Weights of a small mixture-of-experts language model, trained from scratch on English Wikipedia.
Experts: 96 experts in each of 6 layers, 2 picks a token.
Below are experts of layer 3 (counted from 0) of a mixture-of-experts language model. Rows are named router (the router's row for the expert), down (a neuron's output weights, with its number) and show model dimensions 0-191. Each number is 500 + 40 x the weight over its row's rms, rounded and kept within 0 to 999. Numbers have three digits each.
After each expert's rows: "raises" lists some tokens whose logits its average output raises strongly, later layers aside. This comes from a sample of Wikipedia text that the model never trained on.

# expert 93
router:479443472410488456546585586531514502527501448521402534438517579477483567447477497477492517483514513506547548477531422520440423518486533498483526463504475566511526519563513540476485460548466492485480414472448486415472508520574533556497477573449507480535560537527540488534475431528509494539507483417514400456477505467510536564442559436419517516505486533473509527489488465525462483528502442528522475494437481476495515478458513479493542497404491533454526492477511469462541458437476504558457483536495602529457491475521526503508455497421483496470519517511462584543456544465492505510
down3:498445439488491461529556507439492549459556492571457511506542505566459570527556565577476479464527498443446484517523395521492448573464456569554411471423427495483499481501532536494493512548572533557508476491448495507480510467517510567471514528483525460486452507505466510488499499528489499491513499549542560511429549494427553465468482492450475480484455495482515547501457497503553503506548553491540600447477632501503564563430535524520541448525455478453470446493467500444486478512501504496482474472454504458507538481535550553515510501452517477514458560488518558387448468489506514511
raises: ".", ",", "ed", "ly", ";", "y"

# expert 62
router:506533441453476502518510557523546504561443539544456531467455573466448554456518506534498482557539503499452460527510457512538465538449551506548473595454484511584537444575499480461500597467458548573528490457479427558485510521536530464527448490515523504449479471486450552461449444517545502480509578438478546571465499479436503492394477487447471477484519503459487539482415527509479486484483476513460494529467584539451488487453532480514585505584474449502556571501549436504514526463492519584564481505501447502485585473466432486502509479502498499512460491514503517491491454456502546548
down0:469455513525477536508432477529482482457480510452506500486471428518546489431546512507541516520527487490545525445489529445467491447500545472482502559445566545461600444494492599482529447468481522470540485534529524524562514497516510509523473582511518442566546456565557467497532564502506454524514499483478516441469513527530507458407481555446490496529575494469550503533479534528519449474460448549539418505488491494463508531480513456535507494437534482608550501560501559505478561472596536557483529559491524491521428443464466477507472560500502519477484443470452449529469497647496488504
raises: ",", ";", " and", ".", " to", "—"

# expert 30
router:489432456424616478505552482510470524504439536555503557447511461390485524478461540483501470482474503551514532478543364560576468537489502491535437529481481509474501497490500538452543553506510504610490523546463500496501483484536507513453545503536414506482514531486564416505480405503539494523451466496470474518514520464550427468423546442483542468514429489487530481525541500446456438526544554496547501516446510522533587455533550523496547506481515504516445528526500435524509553527498507542547501490462550532511555466435490548534501443494461487503503540540478561486486520495538459569
down0:493510425455446496556479475472514474502482457435454538500523492561556519525558498529515417500501533585520410479486532528539483545526527558500443467443471497521484497565502579499505446492440528537530539503458418440544564569482466557493432475523435472507570416408511504482512508518491493479496489534562515530537504498460515530543541476561464470477478427497476576445473584432488480484446420520490449510511501565496459504443484478466476504567492509520553533526435587469511442554497448522563535534504470487485522476499459479482487523474495526532578504512528550507474497526469573431
raises: ",", ".", "st", " |", ":", "\n"

# expert 85
router:536452439521493494447460496439493464523433526314486448574547547440562550522544456547558496510492498461551510456459629535455565496521499491480531500550514483515522468470552404525469508502486587532455547505556499535469509474481496469522467454519376524472522449469555535503448550487495476486470540505461510509423478507521524504473458519497473480533501466525489432492496501538521516508509510552484510501414497474464420492571502479531561524548454485496538504455506529478431488445514478506547521522493506490520486539556530540451527541503496501490529459464501408489539454485519543507
down1:485411422460494448461510530484528471507514452492558475456568431473515533532451499504580512534501579478506516487447493538579479486542490569461463546527488526506420445513493529469423630535475512512497544482472509480460463490507422507518545425478430477425574484504489484549462519375578467490523505470480472472504491535522553477492440526487496488545518483477520507494478519545522515463521493531459516500532490482514485491446520428473469407483567527523454464459491502466523427519475424505592510523460519574448571552529469520506490521512483430498514529558516540543529525471532456506
raises: " ", "-", " (", " and", ",", "."

# expert 61
router:528558525467530513561503509559486519525509463521483489475504519438553433514489483500479488483606519531474517444442543499474505408552536489477482387512533472623477469454441462589495511457458503519563398591490539498466498500482489421525521541443557500557455470457466530524500491443514503523425429473475467513472504424532520491504554473494476551506528463509474515463454495472515522514539513594486486542514497569463508514539480495529484502504552555492468479454488491495510479548490474405506539456481415512510422498489522440539511472471462485538429504553465438528496487564508564464
down0:487445550479516535590500549504550510513465437463522493495418473507584474492443468447561497536549506502551487457522505570495510519538502577508463458494513521523480488538435520522492601521430462495495478575508518486539544541529493480485532537520491495551510476515463519488482493555526562492442608431493527523531478466564451533592548498511510572474439476476467465497544486524536449422466477559524501544559458537487461510528559539497486402518488479492509544499415506558461496515481419492561507520475495517513458532448550469517458491602479474549517524578495571495452469545452534504
raises: " and", " ", ",", "s", ":", " to"

# expert 70
router:543424567534492496573560393522542469572415443567445511472531422484492467477576541478490497533502528553539552440569492517512471549503519518510507543544557485483516443482469568501572534492434457523481455567484473559516501481525431554496511481479464500501516498550540489485477410507504513509446448467425470484566576497427482469462548504510497509431520483513569480485524527500495470473506501532446506501520524510479516520387511496524519536591540538480553509493508538525478511523533509529462484490556385547489529490465513543454452515477513489530560507565514546555468549456540485515
down0:474542517532477476483476475511461572454486573475492511491437503456500476474464462484558496456450469469453509515480511500465370472514497450475531512489479494515564531513477506539533364512501511497530504490559575488491460538514514473494558558518510466495434480559473524443521513517405502472571551510500508559487540426524541520609556516493517530528518504488448512441422494451515526527566525486508588510475484417505482460496467483469487558395489461478464470463465522512471517518496478464399539500492580400573443483530497482484545457525531458517512518472534460533451479463441497509
raises: " |", " place", ",", " ", " to", " ("

# expert 28
router:446492467512519489482513490451527545556499477545505555437510514470447515430487499519532433500398515542535509524488431524520497472487557527484513513536529541517430508550543523517519581513520463550443546553489546471475478508504412546498508573497447491534549494493530518426497530499538477588582444572458430587438551513551508494520451554471548450555553482503467526503536512510482474446555489520480499546483544511438569464480529528474521469532458484562561514472518604497398553577507502575562473476482495490520537469506466529491467522515495473535535467494502533459542542453567539540
down0:512499422532529569557453511575519554497481531479459463475524592473490503434573498520557557531516573550542496477502497479570493448514529535472498467419524406491443521416506407542454506504481522526549488489496487539465542511501462469526441514431478487442434483585474553429552419494544582440542555517493481500480496467476546442539533467472510468529448483530466510492511575565533493542524507516489463574499518496559486490524521550488444491520481505465499533504543485540492487449544523486497581590475576529501423504517476450545483477516491550496500503489517464518574477492435501491
raises: " ", " the", " a", " and", " \"", " with"

# expert 71
router:399481532429524522453464511537495551436515551525537522502439486510445487494505538491538513467434476559453560516476496516579512500489415505498476415456489483452519490502507560542497465571472449496535487485513544521506502474464440538450488495487490471454481482493539545500483451482545475520485447498484460500536608570377509542497556537484498508471467496439542521516552533451544479504469516472500440536448433495513520545465502530457421433526524475477518533417473521527473439460551471453504492539489382500474523501451511543465419486483497517497580498441471469529466564420463551463
down0:522466505525458427537512565494487523525505510559526542525466520443439452495549501513514483481459503525518521471442479510477570505476451523447470506480494383523498583503552460494463535488570462522541523501454582501471488493498479485511535468443458436465505524444485491496411486447560553425531502460480492521519488513482544525508494529498443513496541509506509474515555510587555560594540462450467493567451607556544518473509493541466515496509537494483523509523399457506574521417525494487462510541423435506479465564522479545530475497482507575450492408578501437489437522524471510464
raises: " of", ",", " |", "-", " in", " "

# expert 41
router:512474464432502548505547503491494489510510502548490588466470514401448502468477505488476469439468547537522504487572326535536458488550493512488602486459462504472430499481509578505548585456488515549463507519476501485484471511523549510457487530513487487474568541559545476508504522515550537533464536477523467546476477519525475472446525475451512462480411449480535496520562530477475460429555446549589531484520521514505533487471513511545487455510484480487509593477535493485528520501493515592586471511482532481507606454492456501476450466505483455578500563529483576514453521482486462546
down3:478515530528494501412533515510479474480462519419489517447428532455470519496503557526492488495452504499553488504446530497454531464426527531536509462497501507538463565474427476507519524514559507445470502572600482568467529467508487490459476539538473562550497457505544512448449506438510459575532555450487543458513535520509526485464448512445586533537504563492439468460513451532475523458486580475490541544547533546524517481520522535447562437484412514499556509461463491461477497525470488493522483450485557513564498405547527514495468486452486480477576480516417448431559431541455559416
raises: "es", "o", "er", "dog", "ie", "e"

# expert 40
router:507549509575526537556495492496526485494515508483489522499495520461496525488494475523505519470468525522516521544568463497592467576482607533517621458486542486428554533569519517554515467492559527537511533400443533474526481503441496580535556496552641516474473491511504429522549485512527540586482443541522490534533515498441471498425456444442466454536441496498523536498546479498501464508440505592550535512426513469523508520441553556506459538453484495522499517556496483458544479521556459525415542473495522471505545498535528513512461486475475439547435502515514547459483504491541528539
down0:525429468520501438516540603444458422544468492503467538528501456541508513473515457495517510526562477498462526493508508486396543447441523489595514476541548499485559448496495491523503508501433484508555475561510595462512546462473428475556534549482469479521552469467515550512458494534549512566444432505554479511458510523497545498494505481550514545575538500506506491536501542466555439484568447548461504432568564531532473457445453452537483525495464576478475552477532500504444488534467504482499446436492550526561500495450493496504525421537491545432567539493407471498549477543494450461
raises: "The", "I", "G", "O", "S", "H"

# expert 59
router:553528436456559442451484547528471466529556426413538506553495500496521473575490466566536562506520476549580507491391611510533555446454551464591499450522550488506463513443508469606502488571461482527543522532487492470485527504528473415483498470418486483460445501500483500568473498555539480531478503452527550461484431492506506473452537488509528499524530551556486469514513550492506500516521535528465561491607486495484499494478523487456485514502505470540511371466474553500484507507491512424482535524505473487509431494471468508543535548488463507495457415453509455525477474527483557473
down0:525488490494516454557497553503468469434572508538490536480492588532490467471529540534530485564507496418559539511466552563444520564483544546501533514496418473508547537474500458502509489523533507505569479531480555445493488473448543524495478441505490508523534448447453469479516476484414491522418491448526493502451523538491462496568482482519539449456457494502510487508454454551514529523429412518503510514482395427476536469502483528497534533468532491520490419530549501501433466508439510516574504401449475506513422483499566504492488455516477496480427457461499356542450543574514475478
raises: ",", " (", "\n", " of", ".", " in"

# expert 49
router:509544474467487497434490496571511457525466455417539457553492513508537515437475420484539492455506528483554514438438641416419485458500528522457538488484478525469444491481498380594520453511449517529528525491539495504474457511466478475580464499480488403528449505517509575476460483454484454552463469448507507484468587467526516517534491493511506494495475477532431471515494497445516502499505569535536482546421464499508468484559505491485494546481441479518509398469495467513464443527459473395496513479494492510486459518554495534425504535499541484468505447497476442526555459563475545481
down0:513530553492544451435487465528488525528473473479490565518505435524495492505523469541431545477597547511509526494471529488554541573489493503537545509484452442458562534471519494533533404501516454487519483552492512507485542434478502524494475534441425524561483551510520582452514499537416515457542509548519502488493449560508472489442527533493524614507520532573496461525535514451453515502530582542480522425465396450543459480587516528594498475488443487504496544477494466491517461520519465474577531543518555501544456517404482432492595490515466514499520453506535534502486567523534473511
raises: "s", ",", "-", "er", " of", " and"

# expert 16
router:523459518456437424517516504448529502437562486445524488488492545480478532468525503515466505499484541461483540446402465507601520579521543476509565465444477506538595492472516510492511516497422557471481551476470473459499463525497513535498513541486474478488511485548447431488526448521450551458507506490483488519492507516552545528508549383502562524481444495517501470506480496489477475524550468458421471497385470482501473526378489468496599496505499532461504448413481535444523546429506485534424525461503620518510426527448508506464484464552486528478531453480539499502490492464509544552
down3:520475494457574512512517467516509525502447525558486506487500502523515536514437479543502540427561491523477481594467516604482438508482469536531443537525432553460482498572542468492554487487471428565410461491493466482557500484532451527519546469458447566536520536481553534500469556527541487517426463558521409510550546470493521499499443465443505534534530515486434527436443457533502482469459510511520514474563467526502522413482458548521455512467547532441482540563480472518540451525460453503564475515487433480542544524563451522575460515492480435455501439526523580516416530500448491507
raises: ".", " (", ",", "-", ":", ";"

# expert 43
router:498498480586426484571417468531517472429533533332506426539556535531518503534519555464547518462468496511454504528485523534536479534529529469506434500506468473526572480477494510513477443565550534440498520473522486530483461506532466507492492515458536495518446458508510491439441502464532452507580509576492512493428472465382532499480504563545498494486528560484495441523450519522486537495522596538530502513444500463454518487542542492430562480549422506525532427479527503492547506515497466495410524553543550484445487539568472516551516518453520489461502493446434473527512531518470473500
down0:546539510547575505474469498518469520463500554505522546523540460558569553502537500502530594520503545536477501481525492533506511509527508570502630569600564528512477471453588528539471551520460499453520528481433573477519548517569455538473525441476482585526446473412422528499485500528466513547494497446524508454455531522480467597450454383436500519528540525470504505453563530529539482537550457533478495506541504506554418483418500479484456502452450506465483526503476552501483470521485418474503470536545460458529519455504498528529531440497473527454531508505475473490488497528509473515
raises: "\n", "==", "-", "|", "The", "==="

# expert 87
router:484534501525485454545538510476581565516497497469537579446426446467471429468479526553509512498516522527508499479512403550455482525508546491462526514462474517472410544507439522468527480481547520521495531476459494433462506442536472588450465469574443515464477496560482506513548531506561535455442489526546499525534476413564414541477471553499541473537460592461523524500551489490472491438496481585534525503547538478508510511507425461475499527529462418436486589508533504479555562566454457534570501565469499476509434477518503547454494477448538513516470530571536563531500499500505526524
down0:526510495458490499531533486493452523439545552477519524500537528442547605506564503471451459475454510499503468489540504433580484402510493513564407462490525452509556414458496507506500532549484509512472495456548512489492482506489510495458528493488490541523512487445518474507429517516414455523485513465492474501466492589508548464493504503551491436507508436511466493501455562481525444486504450522476503491524522567471497533567580487519505449525481496505505482492536484447521446400507569513410488451486527509514659503456467496483506541508484485621509505509432388464476522484526442546
raises: "-", "=", " |", ",", "\n", "s"

# expert 58
router:516514490552442462551480476490491479479536497400501448472569550542541496533541494508509457567490515514458498507421556503541481549486455493454459481490513515567466492470478455506415438562537465472539441432530537548484521507463478534513459486499563493474417466454460532476464464461482510471517511465472518460478513478473556508540477568541450530482579500526509486499456475508526548477489544480500456485428480526536510492569500473494551520539494501552487346507528475504518475493511549405383568540471536548520460503564472497511547560580570568481545468478526442541527522543496544482
down0:531452509543481500551543436413557505488478488494506496518529485463514576460517473502506419433550542488497439526592457517491567470542478443548355531461466466543595502463473534473482568503497403508486457540506531391494499508530517520499527491532460586507507452526558462436498463450492524555526468583500538552470440502502496529556502534526458494483477460464572525486482517506502519525538525501480560477489501493435500491511541467507520499523428550549512432570522462520535516459494482499534533564488486462463534482538496499525538514554497443491517522485530624482506581508500499526
raises: "-", "|", "6.", "\"", " ", "=="